Weights of a small mixture-of-experts language model, trained from scratch on English Wikipedia.
Size: width 256, vocabulary 2048, 49.1M parameters.
Training: a variant of Adam for the experts, 1611M tokens, 12181 steps.
Below are experts of layer 3 (counted from 0) of a mixture-of-experts language model. Rows are named router (the router's row for the expert), up (a neuron's input weights, with its number), down (a neuron's output weights, with its number) and show model dimensions 0-255. Each number is 128 + 24 x the weight over its row's rms, rounded and kept within 0 to 255.
After each expert's rows: "comes before" lists some tokens at least twice as common just after its tokens as in all text; "mostly gets" lists some tokens that are sent to it at least half of the time. This comes from a sample of Wikipedia text that the model never trained on. Tokens count by the router's weight.

# expert 37
router [146 148 131 129 143 158 169 111  94 137 131 117 148 112 166 135 118 109 167 117  74 143 163 138 100 137 158 131 108 144 131 133 166 156 161 114 100 165 148 133  95 152  88 129 149 148 143 125 151  86 119 109 169 112 138 138 172 171 130 129  80 127 119 137 131 139  98 149 108 123  78  62 151 176 125  57 132  75 112 137 105 113 141  76 131 104 140 138 113 178  97 133 139  95 106 149 176 110 155 127  74 112 123 127 127 103 123 142 107 112 138 114 137 125 126 113 122  99 147 126 144 141  99 144 115 134 101 153 157 116 119  99 132 161 144  90  95 113 105 139 105 126 154 142 136 126 131  95 196 101 121 160 130 137 118 148 175 116  83 140  97 148 154 130 120 148 140 137 171 136 100 165 124 125 131 134 108 152 134 134 163 138 166 107 128 141 134 123 111 177 145 128 140 121 125 151 128  80 120 147 128 121 149 116 145  95 165 123 131 137 117  98 150 114 116 139  84 123 124  92 132  99 103  97 143 139 146 159 124 148 104  92 137 108 154 139 166 122 159  90 136 136  83  98 145 123 127 115  83 119 110 163 130 116 134 113]
up0 [133 123 120  69 119 122 186 118 126 129 101 150 157 113 149 102 141 149 133 168  79 140 127  88 118 175 101 146 104  83 121 126 127 115 199 120 107 148 168 130 101 204 135 131 113 104 144 147 128 103 121 133 171  98 134 107 140 116 161 135  84 131 120  86 114 107 149 145 115 116 160  94 152 124 118  98 148 170 128 133 141 135 129 123 135 117 167 127  83 141 129 124 162 105 102 109 133 127 149 133  90  86 127 177 138 123 124 136  63 152  99 136 142 152 116 116 119 123 134 100 182 171 135 149 132 134 121 183 144 122  93 146 133 114 145 108 122  90 127 143 123 118 110  95  84 184 139 125 137 120 117 154 117 127 108 120 105 103 111 127 138 124 102 146 134 137 110 123 153 148 148 121 116 138 116  66 128 154 132 118 123  94 126 139 134 107 177 110 108 144 163 117 158 135 109 128 128 140 150 103 143 112 170 113 155 137 115 138 133  94 128  98 138 125 105 146 162  99 112 114 162  98  80 121 156  92 158 130 126 130 119 145 165 155 107 160 134 142 138 107 132 115 119  97 127 173 140 135 143 114 134 166 115 113 121  60]
down0 [ 82 163 123 109 158 125 133 124 161 132 151 148 128 122 104 120 106 138 102 132 158 163 140 159 137 132 132 112 110 120 126 123 140 143  93 130 130 119 123 138 126 165 142 131 132 129 126 173 163 152 128 189 137 110 125 140 161 123 130 114 156 122 210 156  95 100 181  99  96 122 123 127 155 145 154 113 130 115  90 132 190 126 145 117 120 156 147 149 168 125 111 128 119 122 132 100 151 110 116 110 134 136 120  99 107 142 102 103 120 102 138 131  77 105 146 133 151 156  78 114 194  96 153 156 123 133 141 113 137 115 172 146 135 153  62 126 132 108 149 117 120  98 202  87  99  87 101 138 137 142 120 163 113 108 132 157 147 139 107 103 101 108 152 108 135  84 127 117 137  97 133 166 112 124 110 111  97 118 110 137 104 162 138 132 102 101 131 142 141 111  67 152  91 142 132  97 128 176 150 137 124 164  98 156  65 117 170 110 128 122 122 161 134  95 111 104 130 132 132 110 140 151 119 143 116 101 143  89 139 129 133 105 112 116 103 130 122 130 151 148 163 167 135 149 152 116 120  97 141 157 122 135 111  84 126 147]
comes before: "\n", " The", " In", " He", " It", " \""
mostly gets: ").", ".", " Dr", "?", "!", ":"

# expert 35
router [139  98 141 118 138 161 122 145 104 150  77  98 169  94  89 110  76 112 132 104  93  88 123 119 120 178 120 116 138 130 134 107 164 133 108 133 114 136 123 141 141 138 140 122 155 185 113 114 154 145 162 145 146 128 128 148 132 130 126 151 156 103 123 148 142 117 146 189 106 115 133 104 106  94 125 185 113 111 131  69 122 127 115  97 125 136  99  86 141 145 160 112 117 120 128 130 141 109 102 134 114 145  92  93  99 128 106 117 170 121 116 121 139  92 115 137 154 117 133 101  52 114 102 197 100 157  96 150 138 111 167 136 143 111 129 161 125 158  86 125 143 134 143 169 184 105  99 100 113 152 179 106 102  83 169 126  97 133 109 110 111 124 137 140 108 112 135 133 137 102 147 110 170 117 125 112 147 129 147 161 139 132 138 104 151 172 114 115 131 128 108  73 139 159 136 115 122  56 110 138  98 148 129 150 135  93 140 158 130 142 142 169 142 124 102 124  90 121 107 105 132 148 147 123 129 112 121  87 110 128 134 141 118  83 112 113 148 138 182 123 127 115  99 138 128 117 131 136 123 143 153 154 103 128 105 114]
up0 [148 124 126  56 151 124 124 154 131 140 112  95 142 122 110 113 126 115 126 112  96 126 120 105 137 123  83 154  92 133 123 198 149  67 115 127 135 106 146 194 119 160 132 120 136 111 116 143 168 113 147 116 113 117 138 148 114  86 107 135 130 170 132 123 115 135 127 104 149 119 152 136 161 121 129 154 109 116 178 108 226 170  99  92 151 137 128 165 101 147 108  99  88 129 107 143  99 130 168  93 112  88 134 124 118 142 137 150 137 142 132 147 125 159 119 148 125 160 164 127 138 166 189 119 133 160 119 133 144 110 112  90 153 179 163 135 126 157  98 134 116 126 149 137 152  89 127 114 177 148 147 147 135 124 106 125 155  96 114 190 100  77 113 163 141 142 131 102 151 131 108 109 121 128  81 115 145  97 125 134 117 121  89 137 106 136 132 105  95 167 165 111 148 128 113 131 111  80 115 123 138 153 116 134  99 127 110 122 127 121 168 150 101 121 114 127 133 103  66 158 107 140 103 126 124 137 153 110 111 120 138 141 154 174 125 138 133 120 133 126 138 137 118 126 170 121 135 126 153 128 126 163 129 129 103 124]
down0 [129 106 123 133 146 136 106 130  77 109 136 156 152 118 114 122 120 114 122  79 146 125 122 135 142 158 146 141 131 110 120  86 124 129 145 129 142 112 205 100 144 147 160 187 101 140 183 113 126 112  99 150 106 113 166  91 113 133 186 146 195 112 102 122  95 126 119 146 155 131  83 140 121 130 149 129 107 140 148 123 121 107 114 123  88 132  60 149  99 130 106 133 170 146 137 130 131 125 138 162 150 120 129 122 164 131  79 102  87 112 144 120 137 120 111 106 134 158 145 125 150 112 118 154 109 124 123 138 168 118 121  96 187  73 100 158 124 127 146 153 143 115 127 102 114 112  92 148 112 141  78 145  95 140 159 135 127 129 123 104 116 118  79 134 124 154 128 140 118 150  95 119 124 128  88 155 102 125  82 116 155 169 139 124 139 145 150 195 125 127 132  99 165 118 134 147 140 118 136 157 147 119 118 129 148 139 141 161 128 127 129 140 138 140  79 128 114 151 167 109 132 111 117 148 159 106 114 122 154 116 150 155 120  90 131 100 157 128 109 123 124  95  68 131 154 129 160 167 142 133 109 111  97  68 158 115]
comes before: " |", ".", ",", "–", ";", ":"
mostly gets: " 3", " 7", " 6", " 2", " 5", " 9"

# expert 33
router [100 156 120 121 123 122 143 150 170 167 139 115 142 119 115 147 102 141 113 144 131 124 149 111 125  92 153 185 143 144 128 130 122 113 142 109 120 122 130  90 150 138 128 152 137 109 129 146  95 146 131 117 135 133 142  93 112 132 102 136  88 134 155 151 140 129 142 121 130 116 169 116 119 180 142 119 161  84 141 142 125  92 158 187 159 173  84 151  97 136 135 106 107 152 166 131 118 169  98 145 184 130 110 149 133 100 135  92 163 119  70 104 130  92 137  99 113 108 132 147  93 111 134 112 145 144 114 124 105 116  83  86 104  99  97 139 124  97 153 152 152 142 139 145 129 156 131 161 112 146  90 172 154  90 125 134 115 125 139 152 152  90 116 165 153 101  86 137  62 111 128 149 149 171 136 132  95 120 100 115 126 150 155 187 154 136 110 175 122 168 132 112 128 126 137 121 134 125 111 127 121 110  91 132 114  84  98 145 192 130 157 115 160 139 113 130 116 116 158 166 128 147 115 141 122 114 104 130 120 125 160 129 136 141 124 156  86 142 132 100 101 137 124 104 103 136 158 151 114 128 152  97  68 106 119  89]
up0 [117 129 124 121  94 114 114  85 184 158 122 114 123 118  93 155 131 144 145 169 135 181 128 146  98 104 147 144 110 138 167 111  90 113 158 179 118 136 139 142 156 119 138 140 133  88 178 146 113 114 135 126 175 124 133  71 112 130 108 115 126 163 134 116 125 142 141  79 173 108 164  85 132 128 169 145 147 117 148 116 146 134 100 103 167 117 128 159 140 136 148  94 164 105 160 122 106 158 117 118 141  94 160 127 153 131 145 122 110 132 122 144 116 115 127 115  96 111 118 119 140 113 132 114 151 147 104 105 119 136 117 109 120 146 116 102 113 113 149 163 149 165 131 111 167 135 160 114 132 142 133 167 102 128 127  99 130 119 145 136 123 123 134 185 115 131 141 151  83 166 134 140 130 152 124 125  86 118  78  90 138 161 154 141 120 159 106 168 162 130 115 141  91 107 111 140 122 152 131 106 109 118 160 126  90 131 120 125 137 116 133  83 133 124  75 131 117  83 104 208 109  89 107 138 120  98 123 122 121 104 128 108 101 116  90 139 130 157 134 130 133 123 139 103 162 126 153 136 142  91  83 132  86 118 186  60]
down0 [137 158 142 149 121  93 132 125 134  58 114 116 145 121 118 174 100  93 124 142 129 131 124 134 162 145 207 158 119 133 136  51 116  99 108 107 121 147 116 123 106  94 148  99 157 122 145 130 131 167  95 138 119 145 131 154 120 166 153 157 140  85 109 123 110 112 102  98 133 159 157 157 145 143 133 125  84 148 149  99 107 162 144  85 128 165 152 108 133 100 127 107 116 155 117 114 139 142 144 122 121 128  73 144 114 111 177 154 135 114 136 136 123 128 132 126 111 115 117 134 153 121 108 114 103 130 177 127 115 103 166 112 163 130  94 152 136 164 116 112 140 133 147 130 144  99 165  99  93 130 135 159  89 120 126 100  74 106  63 135 116 118 142 134 132 141 122  92 146 124 165 139 123 134 118 122 141 182 138 118 134 147 126 148 138  96 147 110 135 144  75 107 130 130 155 104 127 117 135 108 133 146 197 122 149 122 144 106 137  74 139 151 136 128 129 150 151 147  99 118 143 137 136 150 117 145 155  92 100 145 144 131 120 160 134 134 132 110 104 152 126 197  98 131 137 180 147 105 104 127  95 147 148  72 100 130]
comes before: " |", "%", ".", ";", " (", "°"
mostly gets: "%", " km", "′", "″", "0.0", "0,000"

# expert 21
router [107  99 150 105 117 137  83 117 156 105  98 136  88 145  80 129  88 132  88 107 135 128 146 125 162 103 101 108 144 127 171 142 129 136 129  99 123 146 176 117 157 155 112 123  97  84 128 101 115 136 137 121  84 145 173 146 138 194 159 119 152 110 122 133 149 116 119 120 159 160 164 117 128 142 150 133 124 107 105  95 110 114 138 156 133 126 133 152 122  27 156 139 149 160 112 127 120 107 131 127 145 155 122 142 100 124 137 121 170 126  72 124 116 126 126 117 120 175 127 121 156 113 120 114 127 121 131 131 111  92 104 115 144 112 155 180 155 137 148 132 100 113 142 107  91 118 111 143 121 129 135 158 151 118 144 110 140 142 154 109 152 100 112 101 121 129 156 162 127 124 187 107 119 105 116 122 151 125 119 136 124 125 141 184 127 123  81 131 117 142 128 133 110 165 102 138 152 146 135  97 150 150 138 132 124 142 107  84 109 129 129 156 115 151 168  93 180  54 162 139 148 126 132 156 108 116 123  71 182 145  82 125 127 142 133 115  90 108 178 124 121 112 139 135 100 128 108 132 153 114 166 111 150 138 140 104]
up0 [139 101 143  73 100 141 139 103 107 154 110 143 150 194 123 127 163 103 112 122 132 118  71 135  91 129 128  84 131 106 107 160 124 158 134 123 136 128 103 130 126 144 109  96 123  80 143 160 164 105 165 126 144 131 147 118 147 109 107 119 196 155 121 116 149 133 143  82 146 146 155 113 120 132 110  82 146  80 122 144 155 115 130 154 152 144  81 147 134 139 100 142 153  99 132 163 134 106  85 129  98 131 126 109 155 113 150 146  82 144 109 148 114  85 126 121 127 148 105 133 108 107 120 110 148 130 134 110 154 157  60 109 135 155 131 133 126 120 129 158 120 118 138 147 149 157 142  56 173 143 110 115 108 151 132 117 152 130 141  76 201 104 170 121 154 142 138 151 153 114 145  93 122 152 174 141 180 111 151  84 125  78 110 156 101 135  98 100  66 141 155 133 135 131  84 114 117 132 120 159 148 103 124 168 123 129 129 113 100 141 128 119 143 137 144 139 117 145 116 125 123 112 128 104 104 119 135 130 111 149 142  97 180 115 126 125 126 124 131 154 138 132 120 154 106 127 103 122 131  95 124 146 125 108 128  92]
down0 [ 81 119 102  95  94 147 124 172  87 156 119 114 110 142 152 162 123 106 131 107 103 109 128 129 152  93 134 111 158 169 173 127 148 149 109 190 141 153 142 169 146 147 145 126 134 160 131 133 125 146 160 129  98 161 148 143 162 138 145 165  92  84 127 154 102 145  96 133  90  97 105 110 134 112 111 161 140 103 137 113  83 142 123 142 132  72 116 125  93 112  87 107 132 112 123 189 124 139 107 154 132 107 145  98 129 144 150  99 118 119  68 147 121 143 147 109 135 141 145 144 115 118  97 108 106 126 106 110  99 102 194 140 151 119 147 113 122 137 122 153 121 121 125 138 129 168 148 188 130 119 120 122 139 140 100 122 105 128  98 130 109 145 107 150 144 129 153 109 127 127 124 160 114  67 136 171 112 112 150 128 111 167 134 135 156 155 112 127 135 144 150 126 134 189  89 102 136 119 155 110 142 159  92 145 109 159 134 121 122 182  98 115  86 161 137 109 151 160 127 121 126 108  97 100  87 141 100 154 140 109 102 119 133 158 132 131 151  87 174 150 132 153 140 163 123 121 152 123 135 115 154 115  87  94 129 124]
comes before: "\n", " ", " 0", " 1", " 2", " 3"
mostly gets: ");", " |", ";", "•", " young", ":"

# expert 13
router [132 121 148 120 170 107  81 148 127  77 156 127 134 122 147 138 169 115 136 118  88 109  70 151 121 159 144 172 146 121 191  68 142 127 138  82  93 163 141 142 128 132 102 113 106 133 104 150 139 185  93 136 142 117 115 120 128 117 121 116 126 138 183 126 115 122 101  94 111 173 134  98 134  72 118  89 112  68 121 145 186 107 111 130 133 100 133 142 153 121 127 142 120 130 104 121 116 136 125 123 130 160 120 150  86 134 123 132 143 107 146 105 148 124 168 111 104 107 170 121  72 105 154 144 147 104 140 136 109 114 130 105 102  97 139 131 137 162 142 135 147 105 126 125 134 145 136 141  99 116 123 117 116 138 144 149  86 106 134 149 126 127  94 128 144 137 175 108 187 171 109  82 113 136 126 190 162 118 129 128 136 107 153 115 127  80 131 143 141 116 149 116 138 108 129 151  90  96 143 108 117 102 120 133  91 169 148 150 141 126 157 102 162 132  88 154 114 127  90 163 115 118 125 150  82 149 156 136 117 113 120 135 110 142 148 149 116 108 121 114 143  77 135 141 109 119 143 149 160 117 152 175 115 104 129 146]
up0 [175 142 136 127 166  93 132 153 137 109 124 110 138 167 116 139 125 112 125 138 102 169 127 177 133 119  90 145 118 165 158 130 121 130 117 106  99 141 110 135 122  96 122 116 102 122 109 162 100 151 126 137 140 139 130 117 112 120 119 103 122 131 147 120 126 148 106  90 163 135 140 100 115 141 162  81 121 144 111 164 145 146 122 110 132 108 111 147 100 142 129 119 149 146 132 141 160 156 148 126 131 134 180 123 146 175 158 129 109 143  97 182 106 123 129 129 172 116 113 104 104 131 108 142 117 116 135  72  93 100 128 122 124 137 149 124  96 138 158 165 131 188 125 113  77 145 161 146 146 115 134 115  77 150 154 125 114 123 122 106 141 102 115 116 143 158 103 130 143 138 174  94 138 166 144 153 132 155  87 127 153 137 138 111 101 131  86 155 130 149 159 120 148 179  82 144 118  98  82 110 143 135 110 142  65 161 124 131 141 149 161 134 134 141 130 116  81 104  81 174 155 109 120 178 117 109 145 130 126 120  98 112  91 149 138  80 152 158 102 163 164 143 173 103  92  86 116 109 161 152 120 125 106  89 149 114]
down0 [147 129 121 141 172 143 142 135 128 164 136 137 126 133 105 157 119 135 131 110 120 130 114 127 144 157 100 127 146 134 190 148  93 127 128 140 115 153 131 110 122 127 133 107  69 130 110 145 173 171  70 179  88 163 118 136 115 135  96 162 137 135 157 112 111 163 113 122 142 154 119 170 121 104  89 135 154 129 103 100 103 128 144 128 150 130 123 148 101 170 117  96 134 114 122 152 140 124 136 145 111 155 150 126 129 162 146 109 155 115 139 135 146 161 132 109 148 105 133 118  99  69 149 130 133 151  77 150  96 150 114 157 102  77 155 156 115 152 159 106  99  73 130 135 105 172 124 104 120 121 141 125  99 172 134 104  81 113 128 126 122  87 147 114 112 125 129 114 102 120 149 127 125 110 118 146 137 150 118 180 116 135 167  79 104 147 127 108 121 110  81 107 130 139 132 156  91 101 127 190 140 132 152 134 127 150 110 109 135 111 144 132 136 140 128 124 155 146 124 132  47 121 130 107 109 134 149 140 147 134 126  92  94  87  83 103 161 108 135 115 170 152 173 121 145 109 163 138 117 115 130 147 157  58 148 132]
comes before: "ed", "ing", "s", "ment", "d", "ation"
mostly gets: " mo", " work", " end", " record", " form", " play"

# expert 9
router [107 152 134 118 147 124 155 177 172 144 171 165 176 140 130 161  84 137 118 143 104 150 166 140 160 132 155 106 144 108 121 154 145 161 123 133 129 122 146 161 133 108 142 127 110 121 117 139 122 137 119 130 137 137 151 108 128 100  91 144 127 139 139 157 150 127 135 142  97  98  65 136 150  75  79 123 139  61 141 134 113 138 109 148 146 131 152 117 131 113 118  99 157 151 124 161 172 173  98 132  85 126 121 124 111  79 126 193 145 129 132 114 167 138  95 100 164 147  99 103 152 115 134  91  77 126  98 117 144 152 156 107 133 121 129 111 148 139 149 119 109 131 139 161 103 123 112 124 111 176 127 125 112 145  99 145 115 149 119 120 110  92  73 137  95 111 107 115 133 156 125 133 122  58 130 166 143 132 124 127 107 144 119  88 101 134 122 114 113 111 132 120 128 118 125 118 131 160 157 123 103 143 122 128 110 153 126 155 157 110 114 117 121 174 134 166 142 107 173 127 111 112 122 101 161 164 157 159 132 144  97 155 126  85 127  85 123  96 101 169 152  89 112 147 106 138 148 130 156 159 169 130 135 171 120 165]
up0 [128 159 162 140 155 154 105 132 138  85 137 166 124 121  77 123 123 125 122  99 113 162 123 178 143 157 119 149 135 114  88 119 147 117 133 192 109 106 101 188 135 113 129 106 160 115 123 164 107 150 100 146  98 145 105 133 111 122 108 129 110 153 136 145 125 111 155 110 119 120 111 106  85 120 122 137 108 138 162 124 130 200 152 131  93 153 155 138 139 126 106 109 172 112 139 102 118 130 171 119 109 100 142  98 138  85 143 188 127 152 147 136 146 158 156 126 149 124 111 159  96 126 117  89 120 106 137 116 148 113 113 120 115 130 132 174 145 121 133 108 111 154 122 139 124 129 123  91 126 182 113 140 108 133 164 164 165 147 166 105  93 103  98 108 135 109 107 112 168 123 105 125 125 130  86  78 164 115  79 125 124 159 148  84 166 125 135 146 121  91 134 130 134 109 169 150 131 117 128  69 101  97 164 155 129 128  93 107 148  99 132 131 144 121 134 116 134 115 104 150 115 129  87 133 106 110 148 148 155 169  85 124 152 123 128 113 133  74 139 146 102  88  96 134 142 140 113  99  96 112 139 142 129 114  96  86]
down0 [149 112 135  98 161  89 115 127 147 115 147 135 168 111 150 116 113 156 180 121 131 116 100 109 145 140 138 122 113 185 162 127 156 129 134 138 112 117 134 140 169 141 131 111 132 162  92 125  93 112 165 126 152  96 111 101 134 109 137 133 112 114 126  88 133 120 130 162 128 102  82 122 149 126 127  95 109 125 151  92 116 113  93  93  85 134  86 125 134 118 126 147 117 168 116 111 127 159 101 136 113 141 104  99  98  99  85 127 138 119 104 155  89 138 186  88 116 137 147 121 138 139 130 118 118 134 135  93 105 144 114 156 172 161 159 105 117 117 151 120 156 133 135 120  86  68 126 129 114 171  99 128 148 102 126 130 150 153 125 125  99 113 138 121  76 142 115 126 161 100 121 161 116 142 195 158 106 154 141 138 140 156 116 138 133  96 149 155 151  93  89 129 116 133  94 148 132 149 140 163 166 137 135 115 108 120 141 134 140 130  67 130  82 154  95 180 115 131 136 133 147  80 133 135 134 167 142 122 122 180 154 119 138 112 120 148 162 133  94  94 105  93 136 108 135 132 131 185 157 133 117 139 157  91 170 163]
comes before: ",", " |", " (", ".", " and", "'"
mostly gets: " York", " German", " England", " France", " French", " Australia"

# expert 25
router [123  99 132 132 116 132 128  88 112 153 137 112 139 138 157 112  87 150 134 166 156 166 160 109 145 109 140 142 123 139 101  86 127 128 148 132 119  97 109 164  84 143 186 134 188 140  97 111 153 176 152 136  82 145 121  96 132 170  83 125 184 130 158  99 107 140  83  47 129 114 111 106 150 112  92  94 118 156 123 143 103 127  97 129 137 127 158 129 106 118  97 135 130 102 144 100 103 130 125 117 125 126  91 118 127 141 144 125 114 145 141 141 138 170 114 101 187  86 138 123 152 130 110 151 101 143 156 135 164 154 145 166 152 110 115 154 105 171 156 120 116 110 124 132  97 116 132 141 123 132 155 102 118 107 130 137 106  84 114 114 140  79 171 145 118 145 116 161 117 113 125  97 155 140 119 111 142 113 208 122 121  89 109 131  76 144 125 127 146 116 155 132 108 102 124 130 120 135 121  96 131 138 114 161 139 134 167 148 181 117 125 125 138 120 105 120 136 157 145  59 111 122 141 141 141 110 106 153 174 126 169 135 140 112 115  92 144 139 167 131 155 132 119 148 132 128 152 119 137 105 143 143 129  96 122 147]
up0 [111 165 132 125 123 110 107 105 104 140 136 152 139 171 143  97 151 106 143 166 161 162 151 139 100 120 133  95  92 112 148 141 131 121 111 146 160 101  89 156 121  66 116 132 159 110 131 100 115 133 174  98 148 113 122 129 127 145 158  60 143 173 136 144 142 170 120 108 140 104 109  70  90 150 134 106  94 106 135 154 144 151 136 135 202 133 138 150 130 124 139 116  89  51 112 125 120 121 139 154  68 121 132 157 147 117 137 127 146 122 162 132 160 147 137 165  83 118 129 151 150 123  86 129 113 161 120 158 123 172 111 147 164 100 103 116  70 137 134 159 105 139  78 176 125 134 146 147 145 145 116 143 152 142 160 139 131 137 122 120 143 114 102 105 150 106 140 116 127 112 106 138 125 120 106 136 153 147 128 110 123 118 120 130 121 107 120 138 131 100 105 151 112 117 126 178 100  79 101 148 179 116 132 124 149 177 117 122 124 136 146  72 130 115 136 153 115 117 111 135 146 114 155 148 126 154 126 121 168  95 141 150 135 126 113 136 141 148 149 166  83 102 149 106 134 118 113 139 142  88  81 128 132 118 153 133]
down0 [136 135 140 126 155 118  95 157 144 133 127 165 164 114 146 116 137 181 109 133 144 115  89  78 163 124  89 120 111 123 124 126 160 149  99 124 107 163 109 132 161 111 125 150 101 113 156 112 116 127 117 143  71 111 126 126 156 133 130 157 167  99 134 166 128 133  98 110 130 138 130 111 168 129 157 129 142 146 138 149 151 153 128 119 126  94 152  85 138 128 153 148 132 143  97 145 126 104 146 105 149 172 153 107  85 136 135  96 123 133 138 115 107 151 126 120 109  90  87 123 124 107  80 129  84 146 138 150 123  99 104 146 112 117 152 107 124 114 158 142 113 186 123  94 123  88  72 135 150 128 148 129 119 108 156 175 108 153  84 127 148 108 139 135 160 135 120 119 133 102  87 185 155 160 128 153 167  92 162 129 164 162 127 139 151 120 166 118 140 110 114 109 136 113 121  90 154 114 112 128 107 140 142  92 167 110  60 120 111 150 154 129 134 121 153 143 151 104 100 140  50 155 163 130 154 100 116 169 120 166 134 162 140 120 133 116 132 114 119 130 117 117 150 106 124 120 156 114 103  76 147 113  83 161 139 117]
comes before: "-", "|", "\n", "---|---|---|---|", "|---|---|", " 1"
mostly gets: "|", "---|---|---|---|", "|---|---|", " Ro", "\\", " comp"

# expert 14
router [117 101 164 112  88 143 133  82 121 152 142 128  98 152 126 146  85 124 152 124  94 140 115 119 108 134 111 117 140  89 161 113 154 133  54 143 150  90  99 159 105 155 111 125 149 160 184 162  93 159 134 173 125  96 130 151 134 124 134 116 124 100 120 119 155 133 127 109 138 113 107 142 145 105 120 150 149 101 139 109 132 128 135 121 107 126 101  98 106 193 140 132 146 100 121  93 161 133 132  89 125 138 114  91 118  93 126 138 110 118  90 118 128 144 125 156 124 113  99 151 146 123  98 133  82 164 113 130 159  87  71 137 140 119 137 162 136 116 114 148 116 113 136 161 106 152 167 146  79 108 102 151 119 161 129 125 119 115 166 146 105 105 180 108 129 123 137 158  76  79 140 107 119 143 139 102 144 114 110 141 164 145 134 114 153 126 146 164  74 122 116 134 157 101 153  99 137 146 107 142 104 109 107 111 101  59 104 174 167 153 147 104 113  97 153 137 119 136 149 106  86 133 130 103 119 132 142 112 142 145 153 149 151 114 145 126  91 129 128 133 127 136 140 176 143 145 115 140 182 164 143 147 150 134 100 146]
up0 [150 112  85  94 103 123 103 138 134 158 192 136 107 149 159 101 126 163 165 108 138 137  84 104 139 157 138 149  86 147 157 140 156 142 118 143 104 108 123 128 151 132 148 158 124 100 127 141 167 157  72  96 131 114 116 133 148 124 187 122 113 121 128 141  72 123 137  97 155 139 140 150 186 170 158 135 109 129  97 150 128 155 113 134 136 146  93  86 123 124 135 141 129 119 166 154 112 173 156 110 109 128 120 144 154 122 139 117 137 186 144 151 142 145 108 112 122 104 101 165 104 164 147 137 108 128 106  90 105  69 119 121 136 116 112 134 122 130 124 102 160 129 123 104 106 143 123  79 134  75 128 129 110 135 131  97 115 190 136 117 111 127 134  97 142 141 136 137 102  94 143 109 156 130 109 121 109  89  93 133 167  77 130 141 115 118  87 108 121 209 115 134 128 168 127 128 133 143  97  75 139 129 143 138 122 139 151 138 121 117 153 146 114 146 139  95 178 139 161 121 123 110 111  99 167 148 121 100 151 142 129 129 128 108 125 161 132 110 104 128  82 123 140 164 125 156 141 141 115 110 167 149 139 149 119 102]
down0 [171 109 133 108 131 124 119  94 143 144 156 143 119 121 139 136 112  98 121  88 147 158 124 101 153 118 179 100 112 148 153 142 167 140  86 161 143 143 133 121 139 105 165 129 103 113 137 127 108 127  94 139 151 145 160 121 139 131 156 108 187 109 149 164 127 161  89 149 100 119 131 129 189 125  67 131 136 150 101 122  88 120 111 151 125 144 115 125 121 148 105 142  48 112 146 120 160 168 149 120 133 137 128 148  75 160  98 121 139 152 125 117 141 123 145 125 132 115 128 134 122 148 162 113  93 119 155 117 148 132 143 155 124 109 134  95 149 135  96 145 139  93 105 120 117 138  79 115 138 135 114 141 126 146 121 183 113 130 105 144 109 155 110 110 113 136 148 120  75 139 125 110 154 143 127 144 131 140 163 151  98 125 100 146  98 123 151 146 118 141 114 105 116 139  92 138 137 170 114  89 191 140 116  96 120 129 179  62 143  95  80 127 159 138 150 133  89 127 166 100 155 110 103 109  83 141  87 119 103 113  91  93 154  99 144 138 174 145 145 147 131 127 126 115 107 118 176 138 123 144 144  81 124 144 115 122]
comes before: "s", "se", "t", "d", "st", "ive"
mostly gets: " lo", "cu", "'", "vol", "’", "fu"